Weights of a small mixture-of-experts language model, trained from scratch on English Wikipedia: vocabulary 9168.
Below are experts of layer 8 (counted from 0) of a mixture-of-experts language model. Rows are named router (the router's row for the expert), gate (a neuron's input weights, with its number), up (a neuron's input weights, with its number) and show model dimensions 0-95. Each number is 128 + 32 x the weight over its row's rms, rounded and kept within 0 to 255. Numbers have three digits each.
Before each expert's rows: a language model's description of what the expert responds to. This comes from a sample of Wikipedia text that the model never trained on.

# expert 17
It responds to: Single capital letters starting codes, abbreviations or names, often in tables, such as K in KSh, KO, Klan, U18, D in Doringo.
router:134065132122083146103158151150139198185183160113107143129096187145145100157164089071074201178123112094116102101139111069078152161108137157123156119113113106111124093130118103129082101134117122160156167114147076069157134117156096170089152135149138131096163141081113082074155098105116068137
gate0:083173132134128182153140124153163149108129250128151154140134192102139138174137084139120105159149131123149108128123162113116135118081137180116129102182116141145161147073102068121142113203132161157151137147177074126155095165148103168116178115118146139144156085105111170105186086064106112115
up0:149116122163121148126144058107125105081140126124141099053141143094157113102056083099155155049074100128125123154102137167127172115154124140152146131100160136114079116071144145131196151069135144079142120045120146158127104092137142125129125170088165114107154145138150115032097099107163094142
gate1:118122173172100185176220108116175121105154168125084163108119130152154140186072127093167117181126132150159141128162105104135121147077148153122118105131122150115134135101080069099147143144113087152156170186147102082156138136155114151116154096122171153123181055112106110088143062151114125193
up1:121171140152110080109166085119133115098123174085116120053188096100158128185119131133232070084129135124123136104111190134190169105115088146137122137095171167130086190112131149102095137069148095066164130121085142117099073060147103115124125111133138137132143107126152121141090139154147147134

# expert 45
It responds to: Pieces of personal surnames, mostly English or Germanic, after a first name or initial, such as Ro-os-evelt, Br-isc-oe, Roberts.
router:114116072109153155140109090205202102165126115154182166119140143068164134161159162111108093108123122149089168113149078113095132139061091138145167162148128176138070110083119136155087136123129086155118131142126211134156191103128105092132126125139091172076160103150067169152128103138131151159
gate0:149102133109184180162158099156098077135114122149169128114130153073166140167144136099128092077143103082113106080172112108109103119120030121116074151169121141142106167149131100090160097122185155174130101114167104087161141121130121126122155095117062188148165054123097145093142183130178132131
up0:150133149125109153162170110179160103125134147049158115096159166165140165195088086147142142146091112137124178084156123148146141211102138112121184152127118174134132139158115166126133084141195104104129158098165167159125099139112084145087062156130111097126205134122096072137164095131135102074
gate1:164191121142133180134114077185168127108135142132126097118132115064212159161156160168113148107109184131081145155166134072156106132143106084195111184177105086139130100100175108106088139142126142180144089137135199114178149125130127157107123111124145157113143106134103182120104148092176185136
up1:076098078139169108160150092052083095136154099172155116103172131113098165125132146105080158159138082117122132136096132182114118173103132131112122099161127131149124091127148107168071086099129129099101142126180160089139070111130110044129068144122133083114093108088137187126188153197161156122

# expert 28
It responds to: Conjunctions joining words or clauses, mostly and, also or, but, &, while, than, as in national and international.
router:140118174139142139104118092126103089117127173144128100124194142119083217132142165191146140147115110122118162118080096124163184132094163121174150117100149127157089115217100154206137085160072126176114108092117182158116092170118112106132135078110137126188139126080145150150125090079103131128
gate8:082052142140175152118067127097145112072108152096086111186162123073120221142172161128141115095137149136093144074199086128089128105112127144107147133111120115134134171108134093141136148114104173150173079146143138129098063168101080126120143081139148142116113176127205164119123127119113111081
up8:110095119169192106122172109097131147158045115106161114116112087094135158095123162104126111156121101110163094180138098078072047108105072143095153151134086162163131083151129114124112156131105184119125152088123200094115118155144140119159143181130121145065108119155086101131151063095104121077
gate9:083115153171100106141171119136128047141120146103135100118156113102172251122171147166144131112143104172080110117138156070186101097066101125170096112178155140134123130194131140152138104149147170154102156166103141098117136117106138170160112143153138159156198112092179139153102128121108096105
up9:159140169077117123119162111071159130125170136104163088104180152128145075102137103155142050135119108122096118163146119150176109101125093140168080175081189052157134106132111144112120182132122105134183120181100116065151144078146107161160144179098089143134147146204116143135143146124074144161

# expert 18
It responds to: Capitalized first or middle pieces of place and personal names, as in Sal, Hol, Sand, Kirkint-ill-och, V-id-ar, Th-ames-link.
router:135106102156110148157163141159165155120109055083106151120156102046144125194172127150118128139125119153168132120150094116129146124182066122159120098149167078139122084118122127076123180143059099097057153167123128153130176076073135107144064099147111132159114091159086156130097069104116111147
gate0:091120086184137126112169117138161125060118098139088137115156154104084169138121114184177091068137157110156140117143122087123221095098144150165083071160165175133088051100106153076105145145144080122133134137149138131123174142124132036127148107131116158093116145093103119130159140168159135098
up0:096096150131143123169135135157131179132129145120112126113123113127114190116132106114102045178162164147104130106156106148119116217117052118115094076170076126137121084113085125171102109153124142159164123169084165145138071104130179124083128127122131171138179112189169192133147049111135155112
gate1:156116135114118136147141144152124093118165099083062125108191105095153186146164125133148088150147154119178142148103170085154130144156057178096086128107109176091171126074125143110135190113093101136114088160140123118069160177088095189167116114094108198116129109079094151124179134139137146179
up1:116150176106206170175149107154172108143201137143065159124191128124095109137106145112128063104140142133100159115104153094184152169187094163117106078140123108175182193113123146128167100054116173110149120157113127128160181151138094137116176111127157172169125099141104137119124103100125114160

# expert 44
It responds to: Leading or middle digits of figures in sports, election and climate tables, like 14, 70.18, 2,002, plus ordinal th and apostrophes.
router:157073107137165084089082151134108167163157118096130084111119126169095066087160106093103190147113094157080086144138124145108135191169172144140158175098150103119101091176128172161096147074095109098129131113095144082084087091097106162157152130155092104102092166130134090175102091116075136097
gate0:073180149123076119159195129138162114120134144128141123160082127098140238149117148202181081105137154144165148114118130116108142095067108115057145108141155114148121152114124065164169086168158135171091111143181123139154109138171120084132087124108172177130162090113137107107121137118182142127
up0:143087133096135207154172142113118115167085116127092083127081109166145138093102131162127157137150088114161130115148139125129145144081140153127139093101127131083134134158215141155145228142103119147137117073127132127135112093097173104172121101074154162166095194120077126102112161181041136134
gate1:148117097138144161134205128100194090102151187115148097154091147161155154098156123130135069106074209107145139099131145163139153108131092105127087129136082110101168195120120140103147079150121144095092111101160076144152154184077147048096091156141103143145167116128143193145123127149114144171
up1:107127120088195132121080120161085171105162132123122124147127107091150126134097157081080166117094136102144105089127059092102151097082116083132161116162156131136139141106181142181163194176148152119140119114141132169191107100147189134166073141182130210078098160194139135150133105120155125138

# expert 29
It responds to: Lone space tokens right before a number in tables, lists and running text, after pipes, semicolons or words.
router:156144077133145141090175099162135135151178165195134081093120150161110148136135082120112135168169101075104146126147092116174101122147126164146052192192120156139134134160111110146109137129152124160071133193080112118106201137118069121136152133166144102178052127118186131127095099117104110108
gate1:117093120155168170138118140105134117088094176188130193129163139146114084210125107102068133131163155080164150126186075119160161058111137119132128178143090201159108145134100175120143098128154086140117061164141090154155153178125104153136125147097115122185097119155122116078153122083133120155
up1:054179147136134154137159125130115098144085132085163198105153063137088185160093135118098145151112136162110116146072138127100058185176157137103128137113135107134137080086147083108115193159113122112086187138125168132135176149158108118099084115118143141157118172114105078070087142178083127126
gate2:113135123132150129078188109145137139126136147104110112070146162093204144160176104088140110098129166157179164166104118155091142143126149143073086174095177072149144095097158180185075122166149166170128089099179157127137138194113160112130064129164110138121129132163155161187134115093152094130
up2:126101155117173098104153123148118114150109041131122100107085164128164149130133084095095116142142123132099130073123109146166158151145113148106103160073108089106186066126167119156181087119131185147143110173156209109153127153098161103064084140169150170131110133172148201157144157126148193135

# expert 26
It responds to: First syllables of non-English personal and place names, such as Sil-va, Mil, Val-paraíso, Har, Ak, plus line breaks ending rows.
router:134112112090164119137125143132168115152140124109154136132152141122194098142148126153111099046164051168113148142091100090090130141164182182178160158084078147121132059099117156141130164102159161088115174089087078141091181113126151121116137184165141139124097158139064190097145117109089126097
gate3:130172131125124120166129074113097116108164103124166115102106121120174070157086131128136105072148110140162176148060125080099166094102089114158089116111144148106161121108106139112130110156152104122158113127097108117125137167144223090142179156118192111135152109098083226049181136114100117106
up3:165206173108108127123130114094116119094144155113136161067121099109099087143141067161152159102143067058133122166125155202182086105105129124191122133135147101177111112098142102110144100142127108142150082095203207114094088164171143136126147174110116166095077114127107087154142133133112111123
gate4:074124134087156162145162155155177090074105134175105101126175086119153138143100111160151096071156116170152109131145127104064095130114101173113129141158083158144113145043104118155134137137184153096100114133178088126119197077128122123126150118159147195111108150132072204157127124075164097131
up4:109164176075092145097082114124152105136101096245122081100077132077127096155109168122126148089106145161137067121084106131120133143129155153153119154151068156132139097141113147135115104112085145094068104131133152082145109219166147109103117130153088167173146137071161107147095094099146143122

# expert 51
It responds to: Nouns for places and organizations in geography or infrastructure text, such as station, school, district, railway, town, village.
router:142180124152124075094131139189075121189083173140145106192164073140161135113090113127095132181174170117150121103147140145131151166123087111114129137114092119131141116156079071141092141192031078148177100110127112141162118129172157159130113148168075143105146124121110095129140119079137186104
gate0:095170117106154105094142147139042075098108181130140150130136104131156191148096141110126116148198120126193171105141138104173096116098082086120085108151131155152197140112107112099155077199076088139151096173138130149166146124169168109113122181110138113154137107061109091101153136137148158164
up0:113106085173211100157145179132140129103077137084121125072156132130137100151142195155159189102148092141093093122112088135102117133159171128121081156149109095141128134022135121193160174119157142118090144163162061107099143137144163140095132110095141132180080096146123121158099112108138096168
gate1:094068163110083081082119086101117113200111141112144129187126117090149200138073168127129122109166121125172174104130124152148110169149120082118109064152094132159125121087112093071135161148128092136181094084132128121149116148187167137083113171084131163097146175131109077154186115135148149095
up1:146109134120105125117056162082142145095166113138170125120138153091098155141169159094202156115038113150156129122102164128138171165101135186120134099132108138082173158160163161096106151081167127120107138121182175168188143103050153121116175136101073140119169140123161134165141110125091073126

# expert 50
It responds to: Common nouns ending a noun phrase after the, his or this in narrative prose, e.g. prison, retirement, future, city, season.
router:118135202091123092131112119208135107113120174111158107154159114153175143141083189157126139157123139124170140128175055099142134102107054138119140176083126112150192166122084090099137155178152111177134169129119101154143140154149106050096082164153145103075127142097175136132107164135160139151
gate4:128168108185068120126142100140165149087129137114110174122123070195189122132103181147110155171092126156133089094134059161115123147063131125040105106167088116167142120139091099098110109190128087173119120156193144108120117154157140072122106114124089149125146156102126125102146061111164147134
up4:127131087151172122103147097131151127131136077130095121161095066137158161186194107139152153121140125105122114122099080117104148158057130086160085174149145163161134109150121137193212091162148141132107137160172119178138096131140133126124175152079063170060120162134128113077128148089155188148
gate5:102107147096161153128101118092159095083096180172073103169144144175115112105074181219201142070144114120099100186140108129145142123088107129098131160134138161140146186177141159102127130155147117079102097152095153087116097114143100150156094156127197153139105182125142137149176136125124191123
up5:138129124075125077108150132133092122094142091111143125107128111102062176096179150090101072153173168183158154119179100163121119166178161135163117114134127108103163152115152038153133151072150169175174177116125089153136115142124174164173142201182128131148171152123135120117143090140126160171

# expert 23
It responds to: Opening pieces of multi-piece words, mostly Latinate stems, such as ret in retreat and retained, aff in affection, dest, spons.
router:141113154104120076153095163120067136171104091163127186080161118176081115142104167199163146113198126177128127122100094109143137079125130088095112109104150137163121142141164147146214151108125125129146105151104180180146175145148100121091148063151058134133139084113111114080164125154145092158
gate0:121137173103132123163147176140107120166118129193105192120170106110113156138170143175136142142116174135142167104102074124127129048154174136100088087157071153151136122124132108120142113075154100105119079154115122197116187132127104105131133130155063124089110089158109138087201053149110114188
up0:156149120171137126151087134164111122155182147142119109200143132106188155164151076045087082045123136178144137166124147152139134101147146160209068074116126101130126099129166123088115081106144075103159144111087078115106118161141168161142113130146155070152133103145146123151139113160082150136
gate1:098162145126139071109139154148099146183137109141074123147117141137138152175096152156139113133140166083187141142091087124125167071134168143113157059146104171172111183164172130120151178140167161123119136149184094154080141151064125096097092167148159158162136081138193160123121075118183121082
up1:115143118135094095101137164155137123169161144111123154179156133152104102095144114212134094116148129182112122122170141089073126138051179138109056120111053138109129150100128098111152116114094162083103144082161164158123124082095186088096077090134136106153122171190108131096131106165065097146

# expert 24
It responds to: Pipe separators and blank cells between numbers in sports statistics and data tables, after digits or dashes, as in | 2 | 2.
router:160079111135164087090087157131106163167147118090123096102120122172098072089150099084108183144110097151077086133132127148112134190164172147150162167101157105121100082179126177158088143072095109108127137099097147085088082088097104160160161132160097100096088172131129090166097096113071130095
gate1:156159161090120127161152092123142059095124175129178172136157141052136205134130152158150081147123154158153149133114156104129095031127119130146101132137127162122128150056115079080170130176114116166109150153118114141193132100165164065100106140129136155116125067146118156111181150111171105137
up1:145094104113166147131165149064149123087156093216208094185109077121114125122143120109075132138113141162127147154144118157074099093154151136176124120156122158168126078099119115114135133101121160162130107105156118099135059174123150126156137110118180143119095145105106094071236146105116086147
gate2:082183115117144130114165096163152114119145108098134124130131117118103174134169150161211087134105089169184104136107112107148080053137106157112125144128126154094164114103109110148151154173173116128151101197168156153151162148163129045087104090119142166163163136196143165105163159100176173161
up2:154084119112125130118113160166146104149166172108102080121127129092106085064141185109158136125078113135131192094155073123114127087126102155112118146149081145181089179100155181125085137136106099130161219145117143151134089202139061071172156146157118093117128139162100128124129102093103182115

# expert 58
It responds to: Blank spaces and commas inside lists, tables and score lines, such as empty cells, street lists, and vs in match lists.
router:159080113136163087088087155131105166167153120094123098104117123176096069086154104084106185147108089154078087128134122149113132188166171141148157170102158108123101081179124173165092146078096110109132138098095146082084086092099104157160164133162096100099092172132128088165098096113071133094
gate0:124123142110114123118155095158181072065119124111156133105175128092126188175082111139127085104136164100154178137112123143111116097112119157107092152105097134110156182059125111125106104151147145128078079149092102159207142142110172118104120171109133142090157104133122190071138172126237127151
up0:125072201109159170136156089108137150160109168129111116158151116137120078166114111121166070131145107064166172201160204146152186139097145101112134161084140098123143123145124195146094156115119098102110155130114069105118110117156099142146103120174134044108098143115147127126157091149061149165
gate1:125172156136143145146165096103144086079097206143163194160122144126154192177141161157127098096149160095165168156167126127124160066131104079096128149139130133114158144048119095121185141190162137139070126131155123170139134180106141109099124106086154143158173090161154126108136139083189146140
up1:165107084151099044111074149107110188110132123160093136116138162100131146084143124141105115133137155118110109131143138101092133096119151140167127141144115135132116047061081129090145167113153024119142092102156095127187097134121082120174186121129163119112156137063071108158183141165163124118

# expert 27
It responds to: Subject of a sentence, either a pronoun or a noun after The, such as He, It, The term, The song.
router:115160168073129070130125152150113138091170150070165114178091142137138093123104094075095144168083098055092127136168082178146125158133156091118137118129166125135126083172114138149119129130119156138148149195099091108122087084102051108119084123114091081115117108079163084133138114053114162091
gate4:106157143082101129138142115160123116152098177136119086121159122116204151156103129186111099131092199087142155144175098155170136173129118124182141075117119053175136176082099080133089126133101081122083135145114092181173123094144168091087100124129084116134201116076090150109121140139157112107
up4:142118179152136152141120099079151116103091148144149066077146110139162137133138140097163120088135153158152138124109108117074172153171104105130131153043099101107131145166111182165166165095094124082090165188153164069094116105061156156114082145117145166125137123108082106096143080138087075192
gate5:116137133132053136082105127201125061128124155119154136147097098125143141199099121110129152188099117145197146119163096104167074102102104164154120110121118176147154090109126092131116138204128112139159122175141201132208123133155134099097169103081136094149090089094109078096152124156127105154
up5:151104181095164095078153146115102096097141152072121122172065168176135110134110098114111112149099125119095182094153168189100171114138091103111147080165137132143150137183113090168168121113107147155132076121126101150130099120066084149135040126134134157131126142071149183105077156168188112114

# expert 20
It responds to: Opening parentheses after a name, date or result in lists, tables and infoboxes, e.g. (aged 82), (first round), (1954); also === headings.
router:117118174111127095097166182105112145125144106109140130121120117143095113131097116086147174121154144148125082099107177120159079127147165119165102113175103168158051065159107166121129134164215125064103121083099111168152153146128101195136137088119139131078152177127123128200162166118119197087
gate3:128120133140110208125224104089145113064147160114143141171126074164111134141162132137144062126149146113160153128140120146090113110118152109168147071167145163079104120064107096123120141095149142090165097120151140182159110163151160139143127108128111103088149095177090099156220200128118144143
up3:071094146164111134176100122130097158172090153167137106167123151125119019120138152142094169162084184134095194109073172159140099162093134172092106132060166148119124129157121132170095095131113169170139127157171140089134129142126126141143133137078115154209123114092111143142168088095120101157
gate4:093164131082107135115128085137088110085197087166125184149153108075132111177128161115174153151139118166106145116140085120157086096112089169149086104118114114143161149162166114117101142164091069137175171138148109152109106156147118201111145183118161175193127149150076156163127131076199117107
up4:157126124092133145117095108151161096096151152078148080150117155161163180082146106101114110155130181162114175141140044152070168135118086136120130097107138102132138130087198119198122113154091160122152165114134108049130086094133130116090116165198096126126103118115090057068107125097145146104

# expert 5
It responds to: Word-initial w/W pieces and leading digits of numbers, such as w in bandwidth, Wikipedia, W in coordinates, 2 in 2005.
router:161093088101135140155103132168052092107190077111094165193113104115095103085069088094142165119189123132168159127109174143093100107072132146084142166144051120144056116147147141133139161140118148158105180148094137141128103161146102125070163136185106116115169133157142135116131120098155133082
gate1:108154134077145162164169131147069094109123128131076136145138129137064113138104117199165106115147075109180147182113135104083123130130134163122119143132121195142090146069158161168135163110172142147098183156094103083164141124149149120098084154147105122179182105150059127130163109079203152098
up1:138072147139098173100129126128138105094106092087190157136091082150105109133139136123168109097149139143122137104112128124098118089064125077123153162156096074150099129061159133102074148090127140065115130133145073131097092116111115137119168110130148144091204113170105124147042037096171139092
gate2:132092145092128129122146166128141128168113085119080128204143118105131146096118178117105112119174146107161109145105166125082152069095104139077095039120112140092137143151149127119108165138161156196144101129141118139148135190104167042141196078097113161172125114147115166138195156154132153074
up2:093139106123114060124063107169122092169115158157143123113075106147204039159137174112099147127145113160144119167163120137130120118090088146159147067108159101094064125121160151146109093164165101148077132112200094109113149102152132107115152124106156062205150140128104095139167137119152104137

# expert 52
It responds to: Pipe separators after dates or names in tables of listed buildings and minor planets, near MPC, Kitt Peak, Spacewatch.
router:174108073135127089082118180126084167167130135102137107068094162171095069117165127123147184131129106163116081099153119147161157176111096172133188205115136090140118100175133128126098112067075083113126116115150163098099080085093112168125107137160111108156089154124135108159084083098101112095
gate0:144140124157128190177117127160112097119123157123137141080115204151192178133134126125116121107124144182180100092132134092126143072106080207113125121145146091152166191191138119099115099066134156146164063155158165168122094185141096140166119164115122098126122058130107154095150120080130142129
up0:143170118098096147144180184126124118053081121204101086153073127134165146134093058128203122140154088105098144136060107095173125156107122118142106136097121113124103156116118138139167151084124131096167091135148125043164045078199126136133140155148124111124111087131144160130120151130119128125
gate1:122133116125156123118215207134118080169155108167157143088061154078105081195127177195156104116125174118151160084081136115152130108062080147090141138158102103146169148126150108096083129139125153126158118152169139128155112159112145101137116094111114129127166154137163175048097158096117130112
up1:146133143145132151102109145130101116094129138102080165165197079108102190066144076151117152091130102135129161144155133125131095129172064119091169092108106185104163075102161132192131144101123150103119128111107160127154134124113120080141126080038079118146128090140139150164098213159122189140

# expert 32
It responds to: Pipes, decimal points, month names and dimension signs inside tables and date lists, e.g. 19 March 1909, 59 × 44.5, 38.0.
router:158078112135164085088089153128104167166154120093127095103117123172099070084155105081105182147111092154080087129133122146111135192168173143148161168101158109123102082178129172160093147077091109108132138099096146085083083088100104160154160132160094097101092172128128090169100096113072132095
gate1:151145139149080133186099106123165088074159127152136160141093135144152201172054124171109088127188164112171168146121140145129120025156037112113114127111106163117142181085141142084144113171124087095092122153133131160124163117138127111135144138084205122134115104122100137077118110139141129116
up1:127157127154146166132121120118179148151151136097111110109148083099102115141077094143111197112130194084138137116111086135143145088146074127180202161087097166133171134128050104115101099147073175130157099185141167124149177119144091113138140207104148146124110094177135125142117175120133184072
gate2:089172081136133147104143099146110123133160147119058138093105123106113191133092147152128076151118130133180125100150068115140172045107097095125137131122176112130088113086119142134196130158165164122085112119199102148089174154128119137152126131089114154134166119107146179069081103140199182174
up2:147075119163104125105112172124123101112112160107139095140143190120145167083115152108168091192149168137173129142076117089169161095130107144111064110120157147213159168122141129145126055082136148108151136123080106073162148175101118116089142180128098142158098055131129137174108110059122141153

# expert 35
It responds to: The word the after prepositions like in, at, of, to, and names such as New, Los, World, as in "in the third round".
router:123131154133117104169120090156114105101145142206076104101119110137122120139108184134130087085174100117107157132086143177078148148158070169131119142143123118162102147119142068022133131089133099149161178121112126177116134117161135133166169041102151143151125153150127102183064147069096135128
gate0:151119116080154149109122115113159192213159140133098165177085149115144114129122082104066072172151108142160143124098127162120107155129107177109145148149085143166073127091088081079167167138095128156164113160091072161144131123158173099117101118094117126159150200150133168130095195169104107133
up0:167188078132121111135139111194178160155133171143149189159180129147126102085155140159156143160120124174181120094130173102139144062163104136138144074106167108080133113138161134105159072146112120113110147101128161092165091081104164145123097036138123122086170137158130143105097122124116050095
gate1:156135162126092190158128083165182121091107151126149118151177116117156080135120176169168071105172078138190097154141139130121126108155162130131096160140106154110105165084094108200151116102167160148156134096146135107142082074152124108102146087134142105119111170090131099154098174177030146162
up1:189114133154114135159125122105101176152169147149124097100097116194150132132140146134142109136120096173147220155177084159189073140110089128205167086121148112144110103148087097112116118175123130146161101127132213142125167111085130160089137201174143139114162120069165112113162115116150136094

# expert 38
It responds to: Determiners beginning a noun phrase after verbs or prepositions: mostly a and an, also no, any, every, each, another.
router:148096119183137143094130182115142094085096178060127137076181148127156144133097090163138126161178081138156152129125102153110135156111120120146132154127054103094118042141089104140116129084169188143136134108117192182109119136106127118103188095165066134138092173174143129120188147095133118154
gate0:101105083159123131121170130118161097091089148143179185147195174107123105138142099110140128116146155150157148142109131142136116080122118035110119181135086126156142090113124129091155097109055130136135121174207125134177199090122098149103152133175106097155087125155119090117176202121132075106
up0:111168123088141121143099131103135155118135118120115119090125140144072145137159138141102082192135127170107110139069149115128135151174100097104197113155183126068122149169168117108118112105218064142106167154083109130132100065104130121078144119162101148104129190085085185136132153114090073191
gate1:169109089126170111120166099142082195046137079130198089109213157139138132111076174130172129110126140143130085105072135088154130078121109163169138148156084128080138118148140120157104169078143182145127133080107106126138143151090128081109158114066119166120134109171124127151149118118155075161
up1:096083123187142095143149166148166069094116123140067123072160081175099134087054109114161064110132095150173114164167102130169161106121122125109128148139077105103095132089135120134098111135168109151106070083127155125125135099032153149107167121152148093135107154146159137113134192097124180100

# expert 61
It responds to: Articles and possessives such as the, a, his, her, their, before role or family nouns, as in the son of, his father.
router:168150142170146080149153142080110087174059138150087116150138132141091143159107107139103074053125174112118174178085068084156151133108040105140092159125140152135071113122133137144161089122124148197176182157123109177146123125114128148105163111113138109091128057123171119115152127149125100166
gate4:145172167120115102147097131135081109114112144164121097145150117163141058166095160141111117092101118079163118109156082081166161070087080119127122107104091161140111107098096114071161138189104201177140102148146163182153129178121125121134110096142068120133200128110176095080145139129184091155
up4:145165115084142121150136093106171124060102107090076155148175109150115155142190138124152136220156182074118167153140109131194169170146165131140084145118117101135091099098091085087086107146109100154160113171144110079137152056110098146112139145130142159125153160099105122091104105132135081061
gate5:147154154152122115119154135081137106146089120121092137166100154111168122114117142141156105086128101098137164084095142107088125135133091108125088145133098183082044154084108093091126088116142129127172141126065023142148130118186114167169119131136123084054086072129114091124116150073125096194
up5:173085130126124097103146128076101161114135126071089078101147144135155125124140135139157154109150122149170116141104214058155182113115100087172120123111108166166106165144093141084137125110189102121104121093109044095137141109123155131188172126122131164152154200081112159097166156097163101186

# expert 6
It responds to: Apostrophes in contractions and possessives plus opening quotation marks, as in weren't, boson's, "Mash"; also some word-initial fragments like ob-, che-.
router:124110176151180143153160068136109085125167164147142108124149107137096137140185121119067163099167117154142051140114101150176157141179126113091129148126147079090149129091130141163169142167100134086182161160144179075145051105127093172178136106195133114104125169160130151131157136075109167149
gate3:146101147168158160164162120168095095087125129134097144130158094123094104109129107161080112075161168101148146110139103161141126144134156141082138186124093070098144190084134116175108150195147156117190162142192134169149055111132123154110055126104202122079124163138169183129106135136143133115
up3:168182120148133155162102141128147094082126153132156108148206097141225141153052142088153117131119141175140131134068116147108131150154164167173137150126119114093093126132174116139147191139105070105122100090124128105180108121088113117083175154136146174079171175090131068138119126107094177135
gate4:107130114172171147179117092159110081087154191138149145126095124135086167057154089145109116100161178144163098177115108124111195145108153130128158153133098093112173171077106129107151143159114142112158055146116141144162119168102146155133095115148161137114155093167196160063100161096145193158
up4:099204152102082093111102151106144132131103154117134111118173098159098103095146117107066124166118139197085153112135188059108087089144105126124147135115105135135160143099189143133154124092073145119152139142155147164057145182087153093156080135146123192150166109127183093100147154158107068096

# expert 54
It responds to: Single capital or lowercase letters that begin a word, often in titles and names, such as M in Muppet, P in Pace, v in veteran.
router:141111139157108180124172120197131135100159107144162131083164107086121150100121079136079151116101091125162165152162094067156121134135114145146118152149132086152088167142168148095167097155154198164154103158149069113115103105101096188187155152117134126111086062125123085051098115193111113125
gate0:139161074180153197147153103147141088165172164136137125141170142136155190153082083179101175073083122169195123072154121099141118080106170137167123117141070089141074135092110121154160143125127162162124074146103125132133126105139135174109106180160155114099098125173137142073147081132140150092
up0:107142146152139087113175164171124124126125150106126085165102110194152072111147150143142131094140138088170146135131190065166149130136138163184173177137134023071081050139123123210145135143164094125077129151145118149127106111122108160096153089127099108108103141145165118081137128141127094105
gate1:114094138123174158169154065198159149097123210171178093131134156136125165097075106148095175110066116079140162146155065058166126158100110129133122135153133147124093146094141122175126114195126152164128123132120115145107126193117136096162180144140135169115086087096102157095118099076147128132
up1:130111161173066087117175142136135107066169102111126116125107123136170059103106147173120161115133140176131150145134094157182089086133103173080153127093170127107158166069146167070141126147141233147107072111157095144072076097090089132142115149100121098157133169126089133109155106128116116122

# expert 19
It responds to: Country or region names ending a location phrase, such as England, Scotland, United States, plus digits of years and dates in infoboxes.
router:156141132140079188134105103152113109128140139095086095098108136126117152100135143110171123154117123195105156180120068176077166097146142115133158158071115115107132148112105098100101073113147081123200192142105227119097078096109068126134136170163083115092169109103179108132143099124110157132
gate1:127137084139110195125177108135113099136083177160084149096115136196129105100139134180124105100105147151106140157094086145159159052131072133108155093113130100102127166126097113060128058122086112101153154120072173157177122158187140160185117161143158150112147130091196115096115157131136172133
up1:153135174123111118119086065213105077133100111165133122102128122170131133114086085037189114123120146111109183160129182146163116080068107145157135156061119103171171145081147105120125149104141129132166158178090099134102106086082144153089108142142053117103129147116124141130118102081157124123
gate2:129126147124064146110159046135156111090139114139125118054100150101155176105083137133117147133105116098172158110133118110136159166137105098151185125149099086173162117133148111049149085082114087176182185202103120129142130120108098086157086166205151136107154125104114146098105173131152155152
up2:204152171144118190097134132091160114071120115172091189111087094112151106081102176066171094133125151137116114147127086106102097093149130172116182165148092175092111116101128105114127156151163130123174101116168135124137126178144055061107132133179104189101106138108120111168131141086170104133

# expert 56
It responds to: Third digit of four-digit years after 19 or 20, as in 2025, 1937, 2006, in dates, careers and election lists.
router:148150107164090100155175137143118078177163132200128161115185089055133157095076132128125128156148128113140097107140084087092157110158133137171108124208105212090153119141129096101119089125120125120157158098132146152106177110115090158178148100144119138094111133129137118166141184125233137125
gate1:111191066139103097086143124136179071170174118123150159174183151182175176098089167123137142177162151135127159125155145095102110090125098084139189128164097156110130163198110070127119065141122135149151100171147162129115101103179149139153116176116140138108173109156157149167159158125111110082
up1:032103135144130145124097173079184192027131130138141128177077127177134087099151112138129148105172109142174153150144114144103117144183118112165116108131090108127123171093086136113119143118119069060131147185094101080148119092108080131151116124131116168090146175190121101125137137135118109159
gate2:137143192119090121175088096086139162135128163122130038112168110086111120144043113164127069095114124134062119118082088096100180090148167158131093168126160074148156122168115145150150094120128105100169138071142105105102104128145098093143133107161157128092145126129139124202067122092162138115
up2:168152101146100156130148080128091105126114124143161135078051122083154099097132129130152141117109118178134131154136128167145152151139151094101074161152087080095151074134075122131149128157123149120103144083115163226178152140123103173141105052167127164117164123111122125090209203167134139148

# expert 7
It responds to: Time-unit words and quantity words before them in narrative text, such as years, months, days, than, about, until, and month names.
router:108142159110115135218078107158087116092160124130104135143104171089198167117099122159123108151186143122125192136103095088134143096083189103138149182104138116141182150053099078062072146148118127151133165137103100156072179140114113137136118142131108116133177148119146090095175130084129142102
gate0:087161167090152113142104177084133116072113100183081134137147147098148213111105128121129074127174123135128138143133108157092123150103210135119146115170115130165151136129081089058204140158161153131141123166144149159088160159107167097152157143174150134137106172159169095103088170148133117061
up0:178137183107107118138120112146117182146161142151192078147116193113114136115107094103107115158139122138119138106228165067152110166159104148109089137130112100126046132133136162165143106200201110156103128081138123158122157108147105103120174193165159130162129077163075131150151142120147125113
gate1:138120173156108172134127122077112068108120129129115214070155147151122190103134139219160106158129098120146131115079122097151179096126123138149121125169080122089140101048122098081112128110103121084092155161082117155076139133138129125121079125136129109157155164122112074056156107141070139092
up1:098112151087122138162136142108112063124103085074155161184145211122167126090140149139110144150116107053112143163127117089117217071162146136119140146107083136158141129088097059111130130159124138131106160155082146182125156137176131133114083124093133197082135151126164095124120070094164095129

# expert 16
It responds to: Word-initial h or ab pieces such as h|its, h|oliday, h|ate, plus some the, and, and sentence-final punctuation.
router:113139204126166087097138109120093149170120153155098156146102135119118130072133119119162123170101160123104077108104130093181102125129141175135128085061172158150129125084059135118079142165075181146170136142072135150121181157172107125184131097146148108123143136141160139196080154078081118073
gate0:113105184129122120124169075187076131135147223160144192128123116133118148137101143145132101081135136127144154107135147128171141047081149110114161098135109159122083109105075157127154143109109174135149147125147085161117153137065181131091104065109158191074131119145089125126135075164075091113
up0:078125131156076133138107113117192088120132133178171121112134159063105163105199155101136039203132139108055159077156197105101140137099169151118149114130097168139127142155087154131096147115127138102119156133068201109149203111120114119119117136126102137162152115125067146136143123140146148124
gate1:095105160129101122171159091155165144075108200157132178115080108131127113094110184099117087147141176157082078130098145066162122106121108108130067092101156191141104110107129106167175131149069163129147152168144098136145156199167144114189068165086146107111156101150121151127166101118147119149
up1:132090089090104158113174151141116099120111133126136088146165116094120143138200078140152145160148130145101150114192155143123125139062185127162138073190138100144049137135143144151123125158161160132111127176086086092126109133159147072207071150146087141096106152163118143167154146116084121204